Experts of a small language model: 80 experts in each of 7 layers, a variant of Adam for the experts.
Below are experts of layer 2 (counted from 0) of a mixture-of-experts language model. Rows are named router (the router's row for the expert), gate (a neuron's input weights, with its number), up (a neuron's input weights, with its number), down (a neuron's output weights, with its number) and show model dimensions 128-191. Each number is 500 + 40 x the weight over its row's rms, rounded and kept within 0 to 999. Numbers have three digits each.
After each expert's rows: "comes before" lists some tokens at least twice as common just after its tokens as in all text; "comes after" lists some tokens at least twice as common just before its tokens as in all text. This comes from a sample of Wikipedia text that the model never trained on. Tokens count by the router's weight.

# expert 40
router:488528487548552549528506515533477528506574516456533581492492489540507524522548554510552565542526421484530492431454501472569492432494526534469531486462485542549464533538509443575537551496508501
gate0:509624451534571475531535483419495515498509453501503527560519429412515490562564457503553478440440389486527516513422482457484528501545456491498475512546447551422527499593621549489443498498456505
up0:548514539483432515488574394557527472533498522493454506511479504549530526427528506468515450505523504498474480532455524537502523436502549493566488540528528403528500439460486539484504540509496485
down0:462488498500513458519451536501481488498483571509553538519481468477503500470441528459465517470516431486546489552499516522492502506517491499554498441528492534515505539462516491493479439523446500
gate1:504515484487495496516550429490471578535508459491498495480436467453490496497531567532476489499459502548414514417502539536479486503474550466500470513481448503488501504520493534503530512477456486
up1:517468506450503455500455549515452528523477469546535490512470578549518532541493439476511484464490430511526518482521501513491501443466511591502499451510521502487476538496500546482505526586510482
down1:488514495504559533458530482453566558399566446510464474520523522575543478495535495527495488532505501542472490511487495544499505424369520510501462433500532468532526508533520539513514555556505529
gate2:394575540473499554489463501529525502456505486517544529519476505516520552483535440530500542472443493482498472505497559480498500499463490447572485487568473497464490522555462478507440564564491500
up2:486562514516442492523550457484483559446488397612507499525472505398407547507488414520491485483583506503460501507486505461479502517427471501498498494510631536573559506472514492483440455439481433
down2:498485467458453487574549457502496354575447575566500601552530459383445517636557525494511507500565478520481442494498477521532495527500500481529520520512520518474494534504463518516516517435462506
gate3:489465456550533491418534488559504527581521488508553473517480490433469504505479474457476482507523506532533474439494494595518422469427484542562517502551511436499499511445601487490521555489517512
up3:520523494522523479491477493503459541582515517445495456497556528522468393497482503443437534500524546526464485505482488489470556488476528442533509501463463510430535457510511540561554462497520587
down3:504505493471594450511599499485453479551495521467505505507547502493567401449550499553533497488524523511495500493487444459447533483527478563512539492473515504456514435485553478615554498425496573
gate4:484435495503507405444448544456498473446531500493489482525548496541479494505388533499499466512509500497504515485454541496465503541494541523543514431464504469451512538497509498554511523608491490
up4:449480425526512520528525461500542532478518451534564435500499590503442548454434534444479423479467539508487513562518473503561490500561470477561516500486490485499524588529485505504474394471568431
down4:431527541502417506500470524476461537578519500484510537598450510549503457611517537526515532525446444486477591441508489486582513502609474591506498470462545458473553486475526422433465496498484517
comes before: "20", "19", "1", "2", "18", "0"
comes after: " |", "|", ";", " in", ":", " September"

# expert 12
router:492561511493513546542483507540554519528496532503484530495514511461495499460516508480560485531448444455445543519433535505490487535470482504410537502569500572568484541535468521541548504549504588
gate0:578523565553482414478518510532517514505547474467498485467537534488514421493451484495499502420548488444515493452581511519459458552564571466543481531586551515577520557509502448505561476500546528
up0:512535527545498537471540433541498517521479558455494498487504525454537524497468454549470526452503488498543566507506529567463485593543519540460405495514438512540533543561453475518567450500460519
down0:455522554555508520397506504447542414533504587572514486529464535566467488479463510548487471472494511488473467494499484492556438503428526529387508475497484489509517454587567515544525459522525542
gate1:519464541424528539523460515410500478481436523493535511498502486487480427507470522493459460558500428499525569473530510455428514444440497459500418457546476565452487529520443485485571480517487502
up1:466461489504441510536482514504524508494531492589592499596535456527512497508523540514422509499554516544487489478460527498473465424509487543520487463528541460512505557514485477466495510497488495
down1:513493541479408522506528515472496504484484537509500502524550575454525510514565586442486466494527490500446590477501521515375546538454465483545549447483488520556460481489497539473518533488491467
gate2:489538492458504539507540538412503494472521508539514474432482414519519532503533541520473498486435511475525469492476528497479443461431445460510519574506490470501472511583558494497498517470524444
up2:514496493498474614493509511513511505527581562543392506476546496533458461528475539405503497411445502518589499501504453502521480421512501492546461489508442428515467521517474426538512446515419512
down2:502496543527532484452498497494557489455505544437550565493487489557554501515491515545510510371445597506439507517456584526553462461553508447557551554554522541564519506548486508488487610490481484
gate3:508519538475541472489473485543489491499474516541483530488483521523478474563486491474496635471514503517499530473403423491451452442514431455523534525492592592560486487537575459509489506503496503
up3:515531488484489523516443541417467509546533535508542556592532494540506517426430508510489460515489450460482477524498459566494487488437524532500607440502495506485530449550504490511464472540510504
down3:513457541514507471541493503481560537533481425500481535479526500511492536480463438463485463471492475473473517517378531432444506453468436506520475488497518487523470499510500473505516514484464463
gate4:533472531542561463484521425523475552500467470592439517519457504495494606500511494508455515561522505543507472483507418475581483483509526499492462520485530408566546439482463438457486499540502588
up4:439435506517476508540489531469441486515494433432485497482546487510482546520441541523418496559522469496526522523497462461523503500507513500516506499479549476525474461461458497504512533474404523
down4:488498487497481461460544545524497536532511474540436467420447574468519529505461500526545555496474504555551482495518547527493481539456474476440467492566432524521456452477507445520483484475505517
comes before: " ", " |", "–", "0", ";", "1"
comes after: " |", "0", "1", "2", "3", "4"

# expert 2
router:436502519482545540489476544509479473479532551509492490475501493490494476527561538464542526560474451483462502498479459466514562549494540554486578539502511533577512536564490488410480506500448451
gate0:561473429498500536522467496536520500497527500501465468558529527467505561483569478433438570601466511533496494472487515462539593512525475504351500440506502551454510504489477507541560477481536493
up0:498500511481470492532505534557494549466508401500476426500573480455515431461525474513481480501399495524568446493520474564568526558508502548498507559478447489500509619398546541476615503451465523
down0:540574455483595473457459521466454397541519464487513583481460493419533489445472536476524462546485494573475514418443432499475554474541441477505454538506495508501417427492419533530484473488602547
gate1:535545498529539435498495432556458473488485456537452501514501487565479468518468624563496454571491496452472509505524499538462562515443506531495461485560485424536472454535546462586489534479465542
up1:547451506507514447545398505453527549497480493426451464519408511431573491508513504459491502521477521472511487454441507526467536500563514427459339490525491484476454493469541560492550500476491518
down1:501497525482439523485506481557509460468479481564512474492421603499487524501495406493525492474579439482501552551561562507485514576463472533517485509520502517528510514530540546468439482468476525
gate2:504480445436612498488516482472499401501507472541523523657477517502539483501508511557481451475487566527440512501503478478523413408383500506552512485448537447506496513519505478496469491513472497
up2:517443520523510490647503431505525497483520483498540481520495519489562468469495488511460528502495521537558488490445560445499485514507462478567456523480523410462479503514469494497558480494519455
down2:467544518476492553469563499497487436454428545501470501618459429449480437546444551471517526556492495516541522543442519437519478514474503499438498523518461496478530529497479516474426471415461536
gate3:417450474502531516495519559451484507535548532442498500512479511488442521539456538504497476488501547488522562471479536492486582495534489534465537492569518498438497503442462461501533408500499536
up3:452447497532488509549498499452406570503419511447493494511509528499512466523521474506505471481509495478510584517526509493464533472473550511528515406585496508490493497512470617493493478512541509
down3:480506483524525486504516505565525520547571508554566491462583585529463506510510504502501497503478488443430423467536445469510430559489442503475522548406573510418464480506492485536570553532545558
gate4:558490441484570500505504494506509500587492577503435492558494463473499508526518464447488538517504479556505531470499521499497477536501551486491538520503428432517540517502464471603422481496502493
up4:520492480529515450533541496497477485504481457497494494491503504500509589474475516564545455507448518460516504544441521550475483546548592515494485439521490466471488512435501588455501415564484495
down4:457512483516527518555534462568492429550500557490487477503489579489525415493522438445477530522563532502434499562501528547458460425496511482478500339480463561504508475561503506458422453485489455
comes before: "|", "-", " ", "|---|---|---|---|---|---|\n", " Total", "|---|---|---|---|---|\n"
comes after: " |\n", "|", "\n", "0", " JPL", "%"

# expert 69
router:486542544514506531524565479493489521514502480482514568505512546550504471544572468457505577549516536556538453502505550496557501455436475489461504518504475472519535550603507568489496507549547564
gate0:473505501562461495535442483554544384489534446510472495511435563498553430398490457508508482410499589499528532496519464466462531479408544499484531510465518537573563456537455452464498495590464496
up0:489541532511513524501557503489413454486537477420532466477427488548537568502499463524519422525478482469504479533446526485511569497504376435488382497509427508534485497487485501463475454479518533
down0:506529555505544476465502534450475575479529441495434544452519559539546402461480472482564483538509503452528501441558504556463474542579559547548561418419499498487568506497594516512471460488536485
gate1:546473495582558489539514399481450481450496472468505490529475485544490517538463437509427523501551486502454586488570532503459499488489497477483601448403501422537493486538512495524514502487475486
up1:464574479502548504427475483453506434533574527484539469522473440435473566486539554498534480541486503502491503546462458492562420497455524474449433501463528457503405518504551478523552497502512533
down1:560501515480460520558444493468444580518494495434448461519602513492444562491430529514512547480430449523518521493516481482482528523464502517606553488442497513550522492543433601498495470498509539
gate2:476544518552506542586474510549450480424508440476484550467497456456510484502551505560502539441450370521537522517450494549464523495551503472539472479572483472504447566550509447473527482501393515
up2:453483502582559539508545504453437466522502578494512442556555503497524498533470497446552474497516503495550487430542480507528483540523550516513469500498477570553541531451474412491553575417514501
down2:508475476464533485553495551511391480437511495532474524430522482440488451567482547553493547543411435407505505454493477479499508551589524477504532494485553436488506527498548538501453553435474491
gate3:477423445511494521450533466575562513497547527484446476440496451491442499438512525558534541476481522495431589540472492488497541577550567518519490455534469501514501487485482422542468538499456480
up3:455502518497528465486540462384469434552559531556501442509548512497581496550512487460573572473472481469549495492508478556489512492463502477410483510465525452530516499597493473502467510557578516
down3:522516533440517571418480561579517452555537497509507483461426482453478463485460573484498570425485503508439540454495507474452511509536546508635507540466504478533490477486500513513486497490403508
gate4:477571484426525500497477448531462471536445510564458511547501516517508522503500546514484542534534582500453522460496533418492536498468493509458464544478459476580554536531471515456483544566474517
up4:546475471461524524484492451485469529525467526500497530480370500529506505564476505555446520489548538500474534455440485403497477536497465506496466506517563453463517576469478404503453556480460582
down4:533498539520490467533519538479575525461475596483466509515491457496507481552536482559396406463513460566505546534392541497506467560467434494529538486521501453506527458462450465487478518517475527
comes before: " |", "0", ".", "%", " |\n", "7"
comes after: " ", ".", "00", "10", "–", "°"

# expert 70
router:504482487542490570441524519547434510455514492511490525492479472478519538523531540487538603545485526493529489509426511516515509521588456517457540431486528498602527577513420452517509513493487523
gate0:465602452537524497537495545506439449493478503501467553477481464513553489463464531531466590479505447437467566473464538505533518484554469499462496479537434520533468433511604545573480481521518563
up0:478547565484483425491475484543474538557549502508479460488557471528491440465458483507547483536451493507449448518488473514488635455555511513537424406503475524456502548486555546451467508470467508
down0:501510562496513442484584502436483416458490387510497527446510518449418485431457470527513492613545530570503482472495513464378537505517523522506495433542521453495489523455468496546498487488483421
gate1:486543541464498446550463487493474523475428503484502474541457508494474477507455531530533357505523563519473472498490402437490500445419484535494469518508562501492485509486513530548507516501595479
up1:427540530520490502465561504489516563493458473535434423514489506485477481393464510527498516511492501612411557454511458428483506560458620526527589544552500482500455498516595560489540595486523541
down1:455411466541573508497488493481502500482518469552531499490495448530467526467503488485523502508552497497540480512499546518432544478508494356481504472559545443484465514500504500512420498490488514
gate2:511527490511504418566469464403489512427503508539528523523493540437521546524431538513525408485523494586547553460499483502558496481474471476500490511504515424471510492534557517471555490424642452
up2:523553488486490537519438559548441501532505483439469479455403556455518480608472560508430490526531500466427534456491510433511540499427521503448576539459479530471468487437506549471484494538498501
down2:476445530521521493614485543463508475533427477511490528469523563433474511645529496504494488447513487521473477458509507554529488553539563482501485506483507479450455432559566473422456563431475525
gate3:506510505520495515520446568451420482472527575566492490451514501521482509445504479443485460506458426430567567519521493500495459443480536520499495493502575534500533542540495500502514452446522491
up3:462497509463434543558506477475483486582598535501542533526516486501499453479471502504531467507424517515438435471582521514501507508522484503458495496578526537449576580543527603502547568549479471
down3:498508502422478509473566456503535513526484488480519459514493534471474467495445493613465488494469475584410518525491491454450534536537524512466486501440500514423545536492550465498497509568463470
gate4:479539448507509570538546524486489541484491501559501463557550483538490478505482432433496506472501616447458489477488546470521535480417518541557453469539482473479628518462492540494500576500527529
up4:451552453471393535448472547433519540504540500501560491501552419559472472478498512524517467558505491546464552481511475512612453578504552497526489492519564437483497551499473507468492500508504477
down4:482489494508569421533425565480548480461446520500509527420468496484560443499508435479525438505501436488472474603500464511455421538469480524505515595464529576514471529490508540497500515522544396
comes before: " |", ".", "–", ";", "4", "6"
comes after: " ", " |", "–", ";", " (", "6"

# expert 49
router:524541437489474502520468486598558495520548482468503561434534471498462515491568572524477559526488506483445534487455533522479536440474543528441573512494524449547569473561480546505521557499472555
gate0:522453547510510516484495496493545485499459450495527511528507577523522474506404504555552507561517525462526484454519510514500468526520510493539418515531486501465512581499515474509528501563516497
up0:389409499588484484482463504515546493476506517507424494503472527601432461495499549497491580508469540529536502500441522521520476522491500514513461591529546454487487498531455507517489537502445489
down0:517532475560547422473588507440538497523541502500462549473494559569446570499507474465499530520540421520518493502475498448498437538489415483491472502497486499504491510420527411509544479455580585
gate1:519465494573500544482492543477462514498451501415504477501507382536529452493477502503454561493518506505528436501497504482503425450496461557548455516572557493569548564479526532490487461468493508
up1:555470536488449538475504468492573427545570502543546454498519509533523528484516484555511459471504585468448528525523455432431513517511457500498533493530500516482520513413411459501533511529498467
down1:584436551535532494521577462505581601504533448497505495502469493528538547617541532526513456438502496524504492468504468527502506470501508559530476498561552511538522524529450538436510502491531481
gate2:522468526445425474479490496504502485488410404512492516492558474543486498559571478511522546545530504415517569541536504493500477494554434467519459507514492502431550509503462481549545540540482503
up2:552485463517444503439519515517449504388490489479445479387509527509488505523493476508482505570502544533599459453502454554569494480519561509458501504467560478504491494477453475469457524468507457
down2:567514476542491564489522487514491447517500548418452522479495502518525455500486500522512501455484491501520483453516502515532451487513423538520481516424478472477467406495530478496549514558515412
gate3:539534437482494505509502484486528543487444483488546565514508532453521553465549489541501486486528464471522474486541502504436526448498506486477462591459545501498440503543420509611536512577588505
up3:479463468487521511454474545518527506504424525438496423497483454456507577581524509435452495572488607518542552561547448530509518533510491529500454443429534507481443486462490422531500472514471479
down3:524510522465509448478546443549460548479541520471444540514516501452520468545492453504398497506502506496500468575476470493526512466509514538533535482521529450527504551567528505531519506497425530
gate4:444505481490465469574503447524521473492536499427540432494476402502462540495541514514495542470493510505490471498497545480500573556514501505496513526487464555490530499519454438531535453529501533
up4:468521455533542425518516483583537469568508580552509485430459489574456465465490492499543490459498474441539543487568464536557558501547520482521512559516455515530472442492525472464511488594498528
down4:415481494536423476544549560488514525463461476466533452551530485513439468498498498532540492483531490469501523470584501477474482492484473504429495558437525490469504487586493504430556412518499546
comes before: " ", "–", "1", "0", "2", "3"
comes after: " |", "\n", "–", "%", ";", "2"

# expert 20
router:484556504473533567497474525553524467507531508557517511515480540531508493551489483492490519550448491553504537510472530575519555461486508450532518511448476491544574573543476510475535499521427551
gate0:523487552449448485577509473557450521489476526519525514479435466520465449494579458491490539379488502462482527582481461547505525482546484488484564519569490583510476530544527509472521504542501484
up0:474570500484489563502545565505464514418521527531503465441478471510545478508520518502533557453466573586567490441549543452509508458557439530430577487552471562432478463504468486472498467505526506
down0:521523493509469518514584490501503570472521454451480533530456513451566449453537421468583496529516510483534451510490467487452589495532556471460455473395440573513437439454507547499549459521440470
gate1:448449503526492505584492444474557531526498503382458513507487594503476591479431528567495504523473495552526572477505506520509500442526574516465487595591493443463496532525560504472510490428552471
up1:494473394417463505442515448503487488514493487498579538473502485515466511527480509440503443583508512451487478551502514474464465562505472524496462519497590482575435568460440458502520465400586472
down1:512531553459559538472511461496483474500532487548498500543395470481500486408508542483485535504494430515470507529477495539518512483448558515531437520560531564446557526524495448518486505471583484
gate2:497486550495529504508511483571501500497498498494601464547501495533453478509502563468588500482479520531545489481511550457482428537493508539529500500445497459500475513394456537413548492500508492
up2:502526499530541487554626483505500486451508484522462553503529485496498459528425495548465498510493583490484563466509533492487482541493487530529523499467473508513526482443467448485491510500531539
down2:521446492449469519425526524502515439621530504517493478464469520520554484519403550543505454528502450524467439488479509461524490546495502498531507425523483442468498528553436590542500457496452526
gate3:428459477597504535533430525569501514456453516546495447477502507479592437519532475541505447480498509506512501550529475589486531479534492492551493451522489533500501569502492570442500493443420500
up3:519420472606545498506453537543487603482527491494510527449475439476486576448503489492547486490561418442534392508491430523445502448460498515510427506499455541470473544492445617566535459542458454
down3:494508504468452493502525430517415453466502506433551529512560498487478416446531450491551517548546478477519457553513504504501434471516494473486575406466510567463486482451520502514502529515532448
gate4:520591436507439466485486471494439549480479493558441483413415494468418580492450456516449542517505532592537578493505465494502553511474497498540500508434519519491462513550424537506476510518519488
up4:531513465492473471449487498494501479508560488512557506440450446457504522554501473411439442547528585488469440505513511523521510434501498499430492478586535511496507434550562421495463575497522504
down4:446526436518470473537533513494508468523538552556527506519444460496479451513498543458461527554472522467515502541408559423585484503488517573483504516510460494472485455493503489487554557487437531
comes before: " ", " |", "–", ";", "′", "00"
comes after: " ", " (", "–", ":", "′", "6"

# expert 57
router:480548525521564528533557493606500472508448564476438564489485530534502534478506502475547523487437523496484514521480542437527479529461481486436570538475469547596466525610435534528477484576499555
gate0:590452512534559562499519504548437517485502460496507417461452541534479565536436489473510583465502565501466493492504477500520501554565472506498486492505466481504470620542500482457542498506518551
up0:498441469501499535516492540521507482450549435546532509585521521527528462459486501542517521420489497560570505558519484574511508518565446453505499518456614505443484520510512493517541483488558465
down0:505576461534522454553538463451453506507559502532584468512609471499434512490501462492477487454489519545447521491526498588482563532587455458390442523448515499442438503549441483500521503461555507
gate1:520502452456505509500439506500497547593539401502511450408434501525504559560511518474411561531540514502453490500521451485424533466563517533477482524489512552491518517421553522481532524408500499
up1:482517526471493462499487499474534571509553487493510496545465562577524581514547481461496498423542552497391451520511407501411488512461424490514500432512492522508521523483462535587555421512534488
down1:507481463415497508528443528477537477557461435481507436584565441462478475465496538504523492601464478468494476500494531521482505521497528547595418451440504508507530577514448489539516492526457497
gate2:475515525471550525448457471501513458479459484484480525562508544564548437518499453443528508539579472449503425492495486513547505510449514562498548543570488533536504521500618438502503466561455567
up2:496495445575521509500473471490503582550461488416444490542542494483504480498466503502491451583473410469461591433607404584454499486465518498473497509499455466532504496403517500546554530483388477
down2:503457487506464548482512462423529490502486470516515440472469529490433551471539503431535512499510482473469498502540481469390460544537533470523498527567501483579487483539491513498511574413466502
gate3:539622549534505486463519507575496543516524528465491496603464473546487499469500497401550449499492465495489394506568527496531530497490496500467524442490364473497558493442523505495499520459473500
up3:491518468475474536508506523490512463512541506437488440481487470573536563439433492461550472471552479517464475523542487507502483542460483493412477503440480481490528496502495543420493464502458540
down3:515480482495531508460563530484493443466496594505498512508486501504511524473473519506497497528511426477510498487567494507502503480443491441457560503546437431510464518496460498495494532452474539
gate4:522450489537492463587471466447475522423489484536487513512554542434453510515447508541526551517548475569489376492477482519458493545482544509527513577478594490495504496488515553456477489435496466
up4:489592514524494472429540556511518484465485483498571464531497416506466523492501451575501377496524501496464485518503486499578488539494528497509500494492507434485415539599448505446522588523483505
down4:479617561478455532485543533484578536505453544472521480512540512395492483550566496490541538542498487501527475510505429538531557483501396541527460470514505500508480469494524477521518510482504477
comes before: " ", "20", "0", "1", "–", "19"
comes after: " |", "20", "0", "–", " |\n", "|"

# expert 64
router:506531524547541542490473442528491512611569482548491504467542470542558471531532509515516510507518570544495458549495535525536536523441530475437532540475496490546500546505485496487449541530527486
gate0:624502529480549500509512499531492472511481461528504421502465451495485498508543459558499439493492499524493528457541538478508551484527464509412540497435501407478540480451507515474507487518566520
up0:501529505468503454476437508528508503468536498443444513426531485450530553493423517518507528494444535508537506467523495514450493532525454507512419510461442554504513509512501501560510465396459494
down0:414513502372519472528488525589438504575476499444556484572481616507558548564434511609492491496493489422523460462539461544470504514469569495511519502533521441458526478534438478486509461501497586
gate1:491379521481522460466520495496563539448477470515500546486508460475494467490496524468541490545530504484513550616571437421557497538495589494498458501432446502543428403373453474542466452506510468
up1:508418466492456572428448435562571566517502562500485467466478469418458496500484501485536551525502551478520549528531436479485450514479520496469440448482488450578481588500503504589432507504519483
down1:529458581462491496479503498487480512559485490466526463440520551463438478489493592374525504505496490558609501474515539544517543521467511500514500437507482516459518496509456489518486507480532437
gate2:489502483526543482523475506506505478483521597456505523510553524515485519574506452504496568445523431505506463571522467528488467588553524456528498380455538449483523458534481451474449553484479480
up2:498550492517521532472427539501540440578495522519520529484522465442471478514526519483447555505499494444570489482477449534510522510524532492494507493474485460509477485603473501509513500512498507
down2:514525498464536509527517498531462558516482543548419504528549548425455507487540521484515488453438500603452508503499455505475548455557541554561523512573452508451469500560529491499512467489502530
gate3:480460483469454443487541478516493468529523493494509504536449376483514465533559499503514482482500497472517498521533541500497486514519555509504455390482461426441551455416479509514497517474493517
up3:446455558466570444510446524474555481420586496486561475560517511592465503505482484510596512513478506497488534525417442443470505520433547524513555461469489499456511494500488463481506521463436496
down3:436542464539461473491508510492497509502516540452487560482503493514456491542492501518511469554498483516511537449515471530444529517434420447459468503562530509524475576513441541533545551483546469
gate4:507556496535441495490467507556532420580481499513535485508513535569520489475505523488428502497552508475469501457525499492504541571464537480509502484537447524547511460468502438450532504463473495
up4:525459500462532460513613501498519496494456450532524512525392530500482517521522501638556439553541420490437518604497489527463554514434503548465538549538549467502526462479479408424476478505503505
down4:523503514491588507531430502506481471476561500503497531466473488544454472480511512484572495471497492478424503492494528483503520493494485534489469493469506447459510523476475500434477482525514470
comes before: " |", ".", "0", ",", "%", "–"
comes after: " ", "19", ".", "–", "20", "18"

# expert 38
router:544462495503524558507506460533491555530527511492489589445546505516530514515548552504517585595569468496490522496484545474494504534608523506560518536524474569487517548485444543459485503511500477
gate0:505531489500564467491491460507498575506474461472551499538472434520471523532349444462466500490480501495534603589586516516519479463494527464504462452466504567562450541504492446519452451520504515
up0:428498529526605502548407584486555446546532464425459452571462546489434454416524566465494498444503454507501505538500570488503522563409454488486487508572481528496499454547482506474520527530437565
down0:483555442566519509464587403539518540501507477601482526499520557534497546590505533478535451540435521521524511543514421485549480531491490446521511538461491516463463534525554475501474466558426491
gate1:526469482506553476537550538521517504380497411543513497487509482492575479461496439508489473451561484468502493483466566544498453507452500489456505440500582466540586549414471502525528546511530519
up1:457525530578519510552424506525510492538509486511437473542427507530462499477492507515498510512495507498504466494554476515499428464507413528534490581498466542542497544458498526516557605493452513
down1:427440508513516516466479479523569544546457516489497543591503491490440502509523489527488499489531483513506530530508415600403442491455539526558532434522545473515502454454521471521455489528495497
gate2:525503495584551493544413562464507505430447467517549553539538512505504560590555574463412563518543542479499517481505518479547486597557508473481532531459483591472512419456504439501514496472604448
up2:450471493495520494492589466514534475535516532522519515505454513475514480468497510488550519521449503490546564470503506445526515528535499544531501536487494487579460524502525524391443479479490491
down2:416493521462489482543500514475495476526563502474497464589464511518607511500499464480494511495541498541500544525444506535488409454468411479441531499535559460495458515482484435481560403478510427
gate3:465501489449537417429455460508543549464518499427461408458544499505558492512516503522609498508487465470477533500540571464507498437475597449515503468526462546476432457495511469482501472564506558
up3:512466501505472411523438455456428489554508458457468504477455512550463450434475547535459431498477641476489487483518522501510461496541494544510536516508452512552515526465522431525521501554525525
down3:501534467540531499507487486485490512445488514524493423478495498514503480514535534570558556541479538425510504499528519532555515518467522562486470495464518594464548517530500486469472498467465408
gate4:489411453457557542470502409573575510498522503413464446591479553488489441460519469550506540546577473540452468486521484467471535592458510522530458404507472574515479539481538594429521471526548532
up4:489482486465471434446449511486522553498499493474546498520498471489418508498569484456568547551530505540588465507590526509536479443444554422579494503427501411506546502516495465513502508573522475
down4:493578501512525535465457493465432477444483519492498532564449534505523506516420516429535529530498473518503567495510558525450533490545502520537588506535554462528479540494476497505461447514575512
comes before: "|", "-", "==", "===", "The", "="
comes after: ".\n\n", "\n\n", " |\n", "==\n", " (", " \""

# expert 41
router:514537443543507599514477520569551492481556456551483590481496456530477525497599518484535531467452517488485545510420489487530467450538513495545601492501535515529485577487484430522556497467590505
gate0:545482464507456529535497491538439476555534557449499531510535489539604443584558436444527460502485584497463461578544451549559505474448499448480436545418551497497438500393506517532498465556476538
up0:501509517500459474540510492473473495545460505541513526510481508506554479511564510491494528606459388524545489517489536507437592498620469515487564431468447494505504496485501513520462530501502477
down0:485502507501521486450481503508508457549426469403520583495467477448440498503441561515480551474492573502494602508576453501526498526504410528454509516467503517511513495492502467503521440497500497
gate1:484509518454475500522515554480477446564445528505528443516452480510495521544508493592474496569474482544602501507504531481491489505457532548569502512500490529487497500574509487536489464553448497
up1:504466545522514534427527594515503494527491489499516573506506451549507564497483546453539482519531526553454505500494424492469529480496514530466484440497435479530511502577529550550527531507475572
down1:537409586573393564423472531482528523512509510495587572481544503569551509510445498455444517560502543488482495476463460513514529544501516535506468527463439513593513501522487471494471508523367424
gate2:519422481533514449471509485501507499456444472506451537534510501471541471499506478597464396482474500506439531488567470549452552505460537525554504494436449493473554550513572539455467466541492491
up2:504442470517561560560519494445524508432481451437464510510500544498457471468449560479412629539488567511520483470478460506523446447495506514503541577500517608508504570482561623555511454484540439
down2:437516497436506535518616563513516423517546568408467462544480498440462574570529562615416417531523508473560482491468526487512380504467461420560441536471429520526458506467483473465537481529503505
gate3:457414493536501583533579500515491549531488449521494507524534499531460525455578511532544567534448502496505493595518515507558458545503521465620572544430512509447442447443510492493520437471505487
up3:554558461546527425546484437525525458452517535437502431514484444535465489515491504562487486511525488459447502553480485493531559485501546481493450514483483537450514500494507501491485515488505591
down3:444392466419502504525530446547479435465473570488470509464482441436437522468490501546515469526501505444484518542511500497483527504496522529518493444507461482437512549525520570512469523520512518
gate4:522485471520464507437526574551450499434475495526486504495511523459523417508468523535471508499468533552489516461524484481581548568491498497523492516522447495535437462457450505496472487539450501
up4:453554533555581499513598625365506384482501491504499515534493475473480572501517448518523540472487523489536520565493505478486444530470512538504506498561536517472414521580439467451566501618435471
down4:533497511508511408469514491498500520463500466509461553494473457512531434541504530485486460524476451467499455483500459577516536456530512453561541493480476493472445502492493502499447484457481519
comes before: " ", "20", "1", "2", "0", "19"
comes after: " |", ";", " L", "%", " T", " km"